From a checkpoint of a small mixture-of-experts model trained on Wikipedia: 52.5M parameters, 112 GELU neurons an expert.
Below are experts of layer 7 (counted from 0) of a mixture-of-experts language model. Rows are named router (the router's row for the expert), up (a neuron's input weights, with its number), down (a neuron's output weights, with its number) and show model dimensions 0-127. Each number is 128 + 32 x the weight over its row's rms, rounded and kept within 0 to 255. Numbers have three digits each.
After each expert's rows: a language model's description of what the expert responds to; "comes after" lists some tokens at least twice as common just before its tokens as in all text. This comes from a sample of Wikipedia text that the model never trained on. Tokens count by the router's weight.

# expert 10
router:120083178122101171148218162125110122072138112154154053124125147100077134176078063104153120172148219125125105154117099108075098150083090142141125181095161130139115157118110101115102177110126078141132128062128124074086141140112154188156128127102165088132056186130137135111125110112178124100156168177099103116103084147084108059110149136166082143120108115147142089145171152103129168122144
up7:106142149100147136161154079119098128116161115161161042118135115121103119127099118155136103117128152204179103168122133122109105147139131139122143159124148132110158138140066143124090147139121149178159173139160166125154105151129097134178108098094138094112169131128128215081160098170103136090139105097176051081133079085119112092116084214158109109128097129145071120113113147107137148139119
down7:077095178120166136106056107126052115126113111103133096138133125112142174134120207117135113167141129193092131114201106134139114163113120112084101158146184118115120086095146149103161135129146121070112178142101122125111136081087146127056117149081194113140142142119143083183123100097108151110177128105116128135166169107191132128173136086160107135133138133140124180112133079164082116119097
up8:116113077079102132131154177110152143090147098111153136112126126100175129121083094165154148129127163084123137112119123176135143130153074160153089118103059145150156089157171148193151215154110126151193126082077111117084139135159132161198117160104118131130105170140068137145081160177145109111093101112128101078125123118117129092152104210125120130099142147123188132101113128151168158072101
down8:120158107130144067114141184127136126141117133145131157165115149045122144115189087127147098074143118083120161132172088161196080139143160152118128155148100139120131106085234098124161100171178117127062096121114056104174151172105135144155045180180137113110147131124214117116152169182134139162106121170058138123150139166031131130103097139121167137086127087178137138134133075124159124108157
up9:109109104106152119144142138135095093122130122128153080165152143173059106081079071105178126165157084125147107120106158056147175208157090151121148117095142167101145130156137039144146120196146154138155111101163099122097143145081183185160147120102104134172128136192153146131131127159117079129045108110095070161173147094111146076136132164132128149110139101127134154063087140115095166121103
down9:184155128128134123147119123091104107156074197132122090102085176190129171167130119167129188137148126131132139125187169104070106157113131118110113110130115036146168124117173172082129115119188189098159128141111122115162112156103118105172182135153122123125085174090143122108087150097129173106163118069153053096050139122160148135112122167105109098141091123112144136081154143126142106067144
up10:097090106169131155141090156104199126197113146148134142130173094155168144077151095091154143110126183126112084080098153124109140160150115135116141097130109087111121149149155110067164116162153100084177163122115090127160097122102141162147105141116151114128091114099117168157150133074120132119154101123073098146109147099105187091129181153062125108038114108113204148207131138156144092150162
down10:151132124142155136098124112133126131114159099138131086089119145101135154076166133135113100151137124078148114166087156078125148126115185104182145142116223125135082175087150169159138089133135110103113156034157150106181152118116113131110134105107112126112175090089058200118123134190107161118101139187140177156113102091220095158147079154106135154144196173099120059083105108115148084108100
up11:140107132126064062109047179158116168131121165183119124160139143147134123141162151131114119123198091145156117059085137139114130122107095104118141099180100107110145127124103137159141117078100165175114141114131106119119178143150102177146110149139173099121131144132109143101091153163164157126127130157150087115137085171111181192106101151136048107140157091195068116065094124123136089085085
down11:138119137118186104138126109206097080104141076150168127082132176153108076115158164112132075157108144124094130082132138186127063122178053069161145116130065148134168121122147075124096153085160151134166139125143153139044155184095072130080104109080139121130083135086105050164121145124125199195085110174081126141110137135109079119184161113116191185066182172105125142184175139177080120074111
up12:080178087169072166075129147186089109100105095095173127084187168121062134104094131110201107118089147097082128110103154128120154126146131122138148139122171116077076117167205147124118121177166087127121130076167157140107116084109131163147161106087127073093109139139150131107129059106166195106097132169138062120133129159086152118143152131122106159135114178173140096122148124162093120147080
down12:124191157098094085144116134136127118145135095150129196126112149166181130095172109129126134104130080125158073106160101144066109159072127104101100048153147147085086131141151116130164136157085076078130066158107120107179158152101147108132122095165156068138111112069160175097131129071132170142144119173104128125125170121104152148139200160124153080123118175066071114111179112116111138167117
Name-internal syllables
comes after: " K", " T", " Sh", " Y", " Z", " | K"

# expert 12
router:146109155130125167172203130079103107116129124109183099182109142111129183133077125165177135169167149132158081151118149097087100134090153120171107159122118122122086172140103085148093144150086073135174109132091111142093146148106111162123108133112209096121195172071138141096160185047132092080138139138106135074156111117109125138174091137154112152151081084152126058179133137109139173131129
up5:096173098122168100152175130124118114154137111124142150219135177175109101061134116069125111130111131107162092136118161150076139136119057125135115097125133126203106158173111157124089096142153148138102072160117078111201130109068124127129171106157120145116133137087159116154079097144097093148146119192092092106128175128162144124173126184065196170139110110126120161117164107116125115132084
down5:112077131177169141150101145127043058120175071124151113146177188175170125155143141141084150104078145134197121176146134160122170214112127092107150108074126133083118111134111076099109228108105095141126093168077091141115153145101118143142164178099162164117104166132073132119094188119148106111106106097118121129155123135150163135153215114233084169151134066179096153129096130113133205158188
up6:169098124088164089140119139136115068159151150130102103132209139078147073161161131107166126181112110157141130136149129108105057219116069165069105101197114136138136165249121130155132088222125142138135076138149124164088119114065145130092143113144123114110107093126161062088153189105158087092188131080156177097093077173161110091104109143110126111118075120152126129093103134085113121116122
down6:180156163105175119075126107105180141110104149079125161102090077095113176100148105097133122126131098137093108104105156152173142119146106164096128123215152093125153111212135151156134129175081114135154102061156121143091144182128159112070113175114154168159092130174087135131107133112129102181149166154131183156120145154116152123102125125126055087067119099189146091172190143092114151128135
up7:114139126088134123154161174104108114121094164151075113119117211138163082080114140157136103070126142107172162177088100148154132124097136107129114145096136171129068174101138176126154092140110139139129147095159078110159180133034126150120154143170118149130154127158122157121218157117105075141108099144164123187134153141089081139155106102131147177205100119116130099101121125132121119152079
down7:153114099079147114129082173072118093127141117120140094145146104120095166138129140134141127155155126132137148102144130110182104078156147054232123104165120120164073101142131131102204144107126114172127171127143102098125162155168139132153117078088154138079113132190085162127042140154072085081168174079101182107157057150237141172103140175101158075096166063108093114128177103139150128166155
up8:160133143086171064134092124150133174122113082151107166061065162094190099109146139136079101121125172060120136107154094109147199109094120126162086175155126130085101162145168130142134159152176122146057110117140177134141157184112113092103113109131126113133133150150104122087129151131185163154100135151084104151102155109143063084111112168021123146151127075127138047099101160149133096157180
down8:124149063141093120130144128125128101108138096177117106156152152131129100096126115074136114150131071078116133117095074110108096142119124109066099104108237141101142107163125117113147102181138104125149165107178148180170153130136155128132132072109161138170102108178061141189106135134196155133155124148148185154147146148095154119099190124130196174087050151147135154112115103110131048170111
up9:195123168147088106161101130130145104100143147111136163147127113113131113157156153109187210095174135153105108130107164081115135122112159156219100105117174182141148148175131141079077125164138152156160133117121143103089121138141128136209130130127246083149137160131146166136153159178142068091113147161144138118116169121184119135101057155161139095182090109121068120175137173097099135123147
down9:068122112117145126133148102143149132139063162073101110145135223120142155181137133130120102115111109170129121165162102163134160121182130062136180077131042127121123100135069109111130159169118135198221113100171125097136113118155107122121169160108086144189093122113104124078139108172139115117159137166171148147155167123147135138116094148139172139151120162092118122112138114086125101151128
up10:076176135107160143109114115154104133138146131082141116151150109109092119116155119128173129189180117095116082112173129139098139164146139105151145124108117143149112110154095107146150134136145077138127122146049184075056073172093203146101061120116112117151180166141104120141089170094124159187125145102100167145135132166113195115172133142117173126064183062107129117136194157116081168136096
down10:145164180105095139137126150129170125168162128089135151076134187167133105136215112185096172071087152124105069143132134164150072144083128124072068061128128137130149140114151177115149162127125121098088134107187168101103127178151136144126115125143107135175139138178155067101105095055151167105140143202126106184141135118152076108135106156105129118104117193174121108151072127091093102104121
Clause connectors, fixed nouns
comes after: " in", " In", " for", " of", " on", " at"

# expert 60
router:115147149094125157104152144055142115159148046161141121151096182089088154102082092123171070219144156112132112138085187077144091116078180109135118125118135119154096152181114137140143120116112109140143089095075075166151095161085183142129139168127116104082140185148069107093124155144141146103171177148129116090142073173131104119148088175122096186096129108145142135154109108098161126146155
up4:138138181096122102134118132174111173107086062101138120139146177105137106127139069074091148112156110043088127132115101127185091148163134126096134084105111115166152134157171162111106151222153135124189151082126125112146156137136110132103130082072139083177180163095125099134036142168108170176120065138159102110088144105158114177115111144140167111145122119141152108132159068069142180140136
down4:121162170055210194134184125135089124141164121169136117113079108158083101129095141099119121165141096145095086097108116135085155149206131105216133184159120070150153128100075114141108179153061149075121173065076097093089120102131188067199138104160130121116162127123127102163113209141137151119068146056074122160140152125121069097127151186142109150132088077097088105150149179123091092131119
up5:102104141108160075094120150107098147069137090050105098128095157160099135109096130076086159141119087151108117153090100097155127123150167182105166092126136113105123169203129133108176074131121074098136115129167029103094122163105140121168098093167115136136111162172060178163088131142106091101126116141159112104072072203121143118122088166101058135122125108087184142124106140131177065129135
down5:135156125149136114170147126149091083116093125102099177112135090150088131180150124080083095096113176141097121166105093119138154124134109090187100208143123199072072054137141129119149104124166103167154137096123227142082139128126105181139108147165144078093183084111133093138102079121146104163147126160055095119137138090131133144189144131162163141097119103153163129079115107120089163130128
up6:125084117097166147142127117159105157149125140153106079100150111125144084140131167176116154117137125167104150133118113208139134114149122104114050181080146131172121149152157141117094063160103126091123161133126067123150148116064117172083120195075155130107120111065076139096121203179087179120146114121195112167175063155102138141181149112104135116088097112127080111148136076179179183089148
down6:146127100117144110106160146093143218129130143046082130173148185128158084134138159167155125110125173134130098053090084056145190144136132130151118113084131183136161110106166132106101068114158215163160048138092154149182149128170152125067147141135117106166146138114097126108146143081114145125086108159150100123102155115133149131160155051107115098220088085088062168134169124157071111155087
up7:119164079096131110114115155103207115094181108136146128136111138110097156101116137080099103122097098112133147104164188155108128109146164122104143082098142138062120104137114151164106129079144164195119126089105094168134111148138155137122113146118159092183135154171175133065137107137131114138156122158105083126089099149124115083024133117123063082127130059133150144113116075147184168200128
down7:112145137073123131149156084133103153195131145147143158141078083140184145176109120137111126179170101124127136161135038109121090117109119100192137153100142115118133128047147119083175175150095108095096108129095115080154152143137082121110177144153100105110140157134131118109119077129072079095123171156174173142162119154159123141142079076113131131132124111134140121152129118125181125096131
up8:135126137158157112114175108157083115107185126063116110124095144159070171119147171157162147150107111150151140159164124147136175220146153180194145069143139108139150080119134074092135142130128187112132116178122135139126115081081185094107096153026093190175122121126099118124093143173158147139042139170173107103089104120095152102140128111142205140153189150140087177090163100180160115172116
down8:101177085054097104168165174110137083092165120183160113121125138119138145077202094142110111111167138144117121125135116089164127135130168201110064083164108102143152095076109106164066139128116060144155154111160168150115120155114166171091125080135110109129129110209139138151172079154074128122114147167102133139085142113100205121088114068137213117145091116137151135182087162086148088103138
up9:098184139126173202159110076144119201058095096116206153171114123176115092105184122097125117147159171089126164145092152167102162128135097088101128091101122125100141136124150122191114100083186075156103110143134131127158124144147142104151091049094123154115122148129059138092167094097156058121081137093130086137131095135174121118117221164119117106111108123118154149166158139051169120102119
down9:163176137124137103122145097110144122189099072114090189136101093062127164160102075159118105134162079094201105149111120139115127154080141067105154088096110127144154153087170145197143099149155113133224121115140184119187111111123127129151150106115122177128150100157059097119154144085109101101098134177089126116152097123108099124053146097118071142152179143185130125175050135146148113116102
Party names in tables
comes after: " | ", "\n", "|  |", ") | ", " |  |", "%; "

# expert 45
router:111125138077146136107145105069156049079140110121195094148074144141137171154088102097147114208116176131112087125107102107151059125131125103126085172126108123143132127137133076196105130118092113197182109109095122103101161153103198164121122153143097132089150174083100099105190170130172123127146166156128123110138110118078150098144134148159129161135098065120207120139154139089176151137164
up3:145132117083155125108105128088142176100138133106031114133116080209091161099163112081138177127198113129136091146037082106154138127085188133191149105166160125108100036139102144100132082095094123134139145115126127127016118114057145180132156149150137082129174118102154139138143143152183067077176181187113132180066109119167120130092108113155143163148152169117145109139163100176176126075151
down3:129095149079115089127162118125180106082125103069115084117155127109115137145084128116128108155100083125123183171088137124096150157137159154113155134157143145129102038121103172152118054097201197123151133174112127089105089075170123154126133201184138146137122141148110074144082098129109101122127127220119076104082129155078160156182113161129117144108205174149098123152109096108142057148117
up4:115099160112135099103170160079141182105089116104143123118110068132153146128139149109134136209199075099127126091139097117117083078094151113090092148135130123123083108129146144146181130184166126101162091100173180108083165142060158146139117125108077099127187141119192137132165097113101159143121144147157137101136126148165147123044155175091142103123075095158125088126137119089135139118119
down4:088134146091103159134165112134107192106150103049126131124118045109138144098128142110145151161155132123112130081168089135180169085107158145173118113172100125083130096107091158125071112116107091120110133075163093095177144138134114143086109089108147062130087107135118183100202151084124122176152106116180164073100111082091161122148153099152103129184162133241115128143095135111117145133132
up5:107074099153145108119132143123147146123117147071118175127115140182131133135120162145149135205154146120158089083090166144104021131129158107148141094183158159131132115147109099139195080113075164146097129074135109104110113165049187150163103076098128110092088167126169137151190131095091154105069100111112138116114127175149105125148164147135106192138140094213084086071135138137144079145162
down5:087166140117154158171121094126089129133118092149145146081146169106174127130109099129073170141094126080141123104117152125148232141115227172127144113109131144100145166113110177133089163137104175097128058149090141124107148113135181130161150068101145077144144082123086214172159123124090075091158114123112164169123108077157125159088080106169149080124149110131095130146135052118179067182119
up6:118140091094168177157187117087106148121097125168144082121122126143134119063148107138113123147128175143155124139085141149102129134188142129116166176130145174145045144117141108185159163184137103097155076130127097147088161167118177103136107133120102159190147134110154084161144111136130206115120109137067116150175075116084131135129050170127142102148185094119150084110192124134221060062112
down6:159166135128155085093172140094178144095117107147136088107142104111119113157159163155098136057123117073161138106098152122151078132141125090113131094158105126205085111064076076119173130177160116181119116144093106131071138142141168134166147093156108104116019204113131130118088078149123165146137098139150133134133165083107158121159157173112121065127142157098134138176162117150162038162158
up7:142095151125115124129112119164151115162113131082144170156104098107096171172181098051225164144095138102111110102134096137135130090119124112106093115143083105192163140139060105159101098160077090172176156117089138117117093091119102154091080133128171137175187125139118117117102164126139099112158094093099146160159115056115133074139158072180161088149096122126104178143122174129153137141158
down7:128160131109093136121095114136148103120110162122185137121128136104121129129193122093121193170171125166110096098165154112085129176083107107152155095156102139126069050152174121134076123166173104144101079166153125102100123165183137155132161143149188064085137175130112160113184160120125103160165150173114136091134156103146053162105159128105153084126139213231106106104129093111140139117111
up8:151143123092140157121148123157166085158183160107120141109159157110154087121125094087161131196114162095117059063117151150177089101145142080106140162144161117124163097128043090087095141110097107196121185122163088137118122130162132114112132067132098122118150123170086082074081164178123175123180099158126161167148109155067077149108123133140117116111101185184157106146134164122132159093127
down8:157071118126101095089146088133078142146195174145135170097091131154116097107095111136103150181157163114142105129146104204126140150112141134189107195184125094170161130133098118176123075134106119163155145098170143155140108131081113117082085081222106166171139174079143101072128139162126110162138117141154107130098118111134189053135064143126118126143109127061170180094152113115091114122161
Word-medial fragments
comes after: " L", " F", " l", " f", " | L", ", L"

# expert 0
router:114139148092124175176194130068061101096138117105150102131114181153092121147118125117122094191177165098163084138117176063103086099086155141170107166130137158131141159136076141163107122104158061111133125146110119046147152152137147160097107170075149124126131189122152150088151194088138087105113123132055089108127097128163134052176043127153109154185065086167162071132158171114136115148132
up5:119134086150159124124180138133088106078092163071136122123106149086078160083127130151113126129106155136104086112104120101096128138136193116110125166105145141157121126159106105083153148081160104100147177158146111068103116188096145157094086173141100192109124126138084142138098164226136196145132078176183142061122148157141064140143121190136128123112093100167118093133073106139102152109169
down5:109117170138109161155130111143114185177091118098167119146046165171139106151107154158133134144086151138061171125097087118176150149091103112162134110194107115186154131114125169133194113184085145149155121127126090132107129058116094111134121137164107145141201074170160144162114095145103070093076114119171149125143137119122131096109086140082171064148115176151120114145129140148137164149155
up6:111123194081094097139105109153108170140174128167121106152126103172147190126174184153163137181111080135125129130154073132079124147189088121152057152083151184134107084124123174120122151087153139133084135118122124146107140200165128157126128124152104091088088131175125090122165157136188189084087124107108143134130103135114144140184093159079159113172099181152200146122149179123140037095159
down6:124071172134149217146142130077109126097145165143084097122150107084143122114086100131124112126097124142110120113119084164149131072128146159118129166129115162123093153118121171103142097089108220128111149113122177076150117132077086078070156057095158094114119107183153117147131146154150098142041125083122148143138152109152068067137169150126219156118113150133148058103160134146122107126118
up7:155142144169129141074133108164109122087102142116094076147148099133114122105138134103139118107120137103171184141084127158157138156119114128199165147165089126154109113100104130133127121139140106138172074200110153082113123145090151102128120110117102080077121113190160086126152120078158140158152164108185126119121063179220146153112141105120074149083144051107173130130079160078139164113140
down7:155117093132142164140100133089141181128129165115109101159212120103144109101139125136114146119136116117151160064124129160135103049171157142122163171116122133152115153084127154138155128146106126088178120097165136151075142136114164143171128128183118174125102144113166124088144144172170084131145230130115119101210146144075153102089135130080163151115080157113127138134101174086096088073089
up8:114117048128105162118144113135075129109145089118128141184149112189112131130133125157130104175158153097110177164145146152150126168090151087088162147151117140113135085156108127110096176153161066151125131139122126174153191161135109103144082077136121132118045129136166095106098078169134159115101153115095125157144107180115135176070136067084097196147117113175129149077180122109179077108049
down8:155119166130122155180169104136157132130145097071095085173159135188101080154158176145136074128175115078138174091117106142139090094102141131178149152125152078207133137099167104153095117164160151140151131130101167167187116138108091058082127207158141098172158174150153164097057160116135111102122103083147112152144110161113181150154100138109111170123082099156178109174118250110079103124133
up9:178115105135107131132080116116055136174102159090197098124170162150138161138061127109107132168063106129110105173116071151141148109100171146162138140194175139126103181143142122162153131134092121093146142176166115139106112141098133114131105089176175118081103185056140072126104136179170136100051158139137151143153122121118157165157115150153121098110146129148127072125165183080137103134090
down9:135110129138153057116100123155139134055086132116111103118149098127138051136071108142091154168130079112111116146080147080114124122099072150131190108071079163167129069112072166149129197100148179150101229175138101137154118146119111087142133082115147119126145104155100107147162141087109119107125146088141162082143184144120132095152131152107171069106115163088161101083141098098043198141118
up10:122132098116109140179131122124151097040148133143160142137172147137120106187147121119194119136113163188147109156154171095085096143108169193136065144182122157119138131094126191161100185080173122154114113142097120105181146189171100150122079096151040154113092141139095085173082105093102110169108125140120096140131094108071212168143127170215102111134140105135121111105117144119106069078130
down10:107083178166108108113178086165113131143092130107093118125160121090136166146091147095104144076161238096113070112151109139102086127181142157079134197074092146212148106199148142133160131148087105090143137167123113107118115095134137130128195081148107122129083165114133088086145106122147137125119135169181090076139125128116122184125113141162161101214185148110147116063161103151098174109125
Mixed words and day numbers
comes after: " on ", "| ", " Al", " al", "On ", " On "

# expert 33
router:106127138132115152134126156098075081091196083187122121203124160100118154113085119119141084167136200092157132167143170072077119145129129098164068168087143174133079116164124107148104104113096112162164098085107123154131161148099157164135085150122114080132147167086120147105194181081151108134125180172097128090128090107114074124183113102135136179137074117142149123136156159103132117111152
up5:079079123110134132162142188170162093148113160145126056123130114090130108100128135087150126130105060082096208184125153110156110187136068113171152133160140076146125106108086114135130153142116148119202143131089122111105182126095123109111127133144111129105147125151151172114084164089174094119128165145102131091143111128167131067100146116096160091103129184170140123153122084185145132134139
down5:119153131130093154118134185118141114123124073117123115140094105126170187089154143126148138058101155097102098130116115082102159091124141173126106157131180091125106118105152109142117103091187171128133168120147140109181107191150154113122134169136126073092165096154163158116114110117142103135124058092170089087080089146160144189148150153108130090173086115138137159069177083151088144153105
up6:067123113129128091118115148134102139034115144172152105110127140075102106082046151133101179132110139067086128104106100161058138150115109081131068174115130129120122100124130157148143086073165118105078162104093134141119104145097120160155099132135161139135101066139162179100128141113154075164106145154117138115105133118141118082170105149105143130131126111123165062192138159052120131168120
down6:150139152062122115140123116113070084198141105161148084148157176128141073108114136114102075133135169174139097098161146192118108122191087118109083163150063120122126070172133106123128137073122126175128095141163162139082117125159146138097147124122124081165063166051115129158080136140102145151122164134156131090134105139098117161087137127127097151117168154186162131123165111143173162121057
up7:117135070122068146107129179124132127158165100148163140141134123160109129145128089138110117110094152158148125182127101130055139128126186127130080171135135165074095127182115159124079093106114119175162122199152095110139218180101134138102175148152125149158073073149099172046144165087168086114154157068153117144122131130109136077155150098194123179144177127084067089115164124145105181081143
down7:051078146145093152108112118137157114144143146159155162160124097130104163094103163144123113085051078171131131130183088151107150126150120141116119106162070174118126086092122127119143151217153116147173141091088077089105161107152154159084144076162133138112104151151123137203112168073146122176077128173119100143092161090156144179098168187094147167160153093135097173164077190130113055126103
up8:088172190109117122136116131121123146161147135165144187158083083117099108079150145093135101154106139081116179139123117069143115072136129114106118038135119143091125162178085184088093131133115135138172136164112126117079122089135097144135101141169141130147103105099084147150104175111167117138140149186048136091117133172063129123178149098134145144072101118123159170130106124139166133095157
down8:153096155129199107096150153138143174169114162070114174169166111123111087105110115133092137109170123114158164166118100131135128155152181107076091155146087073146107061178103117060127072131105172097088136164135156117070084130102195097152146166149104124058133146086136062132124063180137108148133121137174089125173160117077195170157158121134141148110115080105128109090133138094086104162147
up9:133114148131113120131125160066175193124130128180135133129086137156108101106093120078115136142120116089130160143189153130121131139118116145077087109139145117101112125188145128115135114122144107172199153087119117172101127109139114110054130159093119173155150150118099182076140178116183128163102111119146103092098097140131143115102153165168153155140159084110145101123043114154051116193149
down9:079129072081159142158148123133153077156130165165203118177124138056128113133111075146183137049123154135119084146096132080103113155147118153065180136133186118084109130161075090088125137101123199187152105133104120064064054127098141125148152142139173114152133148125099138123106127146103142121190095159161125096091110167126089114137089105109155171116088028123156131143118100154157107110136
up10:137160146108144122189112067124090105126128104123125131114138163168089095087075105147165130190075113136080156125116131181180106165090117157134183110141126091143137116122132098077097120129184137135067079125121079112137159179161132135081047155122082149111104082110125176110131150178179130132113134154215137133155187150102102124124099136017152132164160196173125170122091142095150154115190
down10:097065161047148155120146109132154141163097155105132108108091129099158113144143133122132121125080109083124167110141122081165164150133177106115131124162119151169176160133163085120148181155079117102158103102104118184131086161087150117138165174100121138124101149152118164127121121084115093111064111216081167118180147107200118112083178157123171156023124101140183079114101100128140161055048
Table and list headers
comes after: " |", "\n\n", "==", "|", " | S", "| No."

# expert 18
router:079107106115084149126143112157088099123177125189154136116075141133084145153077097124151103180136184076133101154073141069099149123074132090150090177053113147099074112177093050171081158099136085149171157108143132154114127186107144166128049161144124108104109159057078124118165177129168111110138184120115117091123107070095056117135121131144120174140106117127138137155124134109112136169130
up4:144160078125066135144139138159123142115167167140100203110098098160091122150129120102181082116158095169168018068122123143146157118118156112088137130091110168143162151195140160125118112144131091163177152157117125184130182112119073120096122110123162072112085153158136100128139167094126080164203111133124186132110159106121154070118106129114157130136152127081100107123172148113147129157066
down4:071164089156082105094168167115157083100130090132150191085082188143141173109042136134126106130150108098066099154056150112103106186132094068119126119132057144030143169098129128122054126134142141159122118171155098086164131116105093144059143089114100136120126094092122086160198159073144077114178149096176108090114132103154146126103117130126085117110141088184141138086182168129200125189143
up5:187127126087112128061146105147136110117202098138162136089121130158082127138172156170157085112147145044138128149129153174125090163106110193093061091127183125124182118144147156156102124105169137110124143166122072160159145148184091143124177151107201182112123064156106115088154105136183139116077162092167134113039118153129097127126117157128144112164093113116061144138076058148117139090128
down5:121141142132125126078124118141118141102163143096104038098168132092164094072121142154132180122091174134165191153063110106137103145089125196178123173187140063119084166148114119130122127063117142170115172105108082156151176184121142069095137125141157114145124132156138177132126199065123137099080053148181131099114107132119095108170157158192144171114145133092126131128139114148133150135149
up6:092116136161204182130123122125101113158115121151063117159138098156094123155125157103120115109070134103078068185142130110180087173167131121149098107150108180102116116121136034090111159165114143110173085141121103137140136129119087155116144143116088096191148144063111141118142102113179136073138115192100152089088119135158103133120116096137171166137144158136175095182197158169158182228104
down6:143111113165153134066151184146120112160201126220110131097173135074136114110076167160127130142117080156102100103179116144119166113108163099092157142125165116154111161134179116127119108155181097109147116114128100100156130053128102133166148086115136134139122145123193170129125093121100123171107088131122099181163106129179157142134097112188139132192140145098084166068139101168094146140137
up7:113139123084159086116071119107113128129104128168114146191132134077047132105086149084101107183086140105124103078134173175127196142139081121206128089173074177106160159115099112123100109158155198123088143134102118148038149103113131136172124097072138159088108094116189125101156122121041097092140143162101138094161170128100156144126119095104094123115091104100121168155123134119100095142145
down7:161119100120164139101184135088168082102126086138093124135179112174134160131123077161165134187108135084158090160126083111063150102079084157131110171101124100115133101119044158183087077119142106132185156117155136143154149162096132094131079178097151122161148155123155138152132144095085124126123180126160131132150104146137098083161082131117100141082171053123181169185141122111112076091169
up8:121087124175117147101144138134082099129120168180147197112083187154127189136112177146133111144089135096132107148152185109150115151121133157140108106114128191146101173125143087143101136158102121140053105165135139183128140164162097071111101144127118117094213070138117058120099112083155144098109140151122157125112155176132113109170088185114189149118141161124143120127120134106148068163138
down8:101132073171117126156112145115187172120184101072110101137136183117087101083088167133132133159141146141115145125109144141160154065114093107121081124105123113118122164089130125106086136100162145101068165078140110097122128145177120146201107148084124095097102140134110104126166155157145139160162110098091149129082150120139189136182099166160128113120070161085132125147110095167093135084142
up9:122105066097174157069073062121173098145159113105106109080183173139089095070128137100111135134118140152114163154111159126121154090125130161094075155158148178142075139130120140156103121138162128163144118128152177107153145158141125143155066082112124141140077072148123152104091101081171151108127143171131146174117172182058133123140147111124114137134174116091121120125095100153136207167162
down9:145121110135157098155116143110107069147093086092123136142136114137107108140055117145086140161148124141131088098145089171175191127110155130144092116070147124198113114062121166090156060134143170123121147169111140163129116133207069126170089131130173166102189178064134138137151055168115094174122119166135164152150164141117089135162123132113100111159098152120129071151143160149145121134121
Table cells and math
comes after: " | ", "0", "; ", "}", " $", " |  | "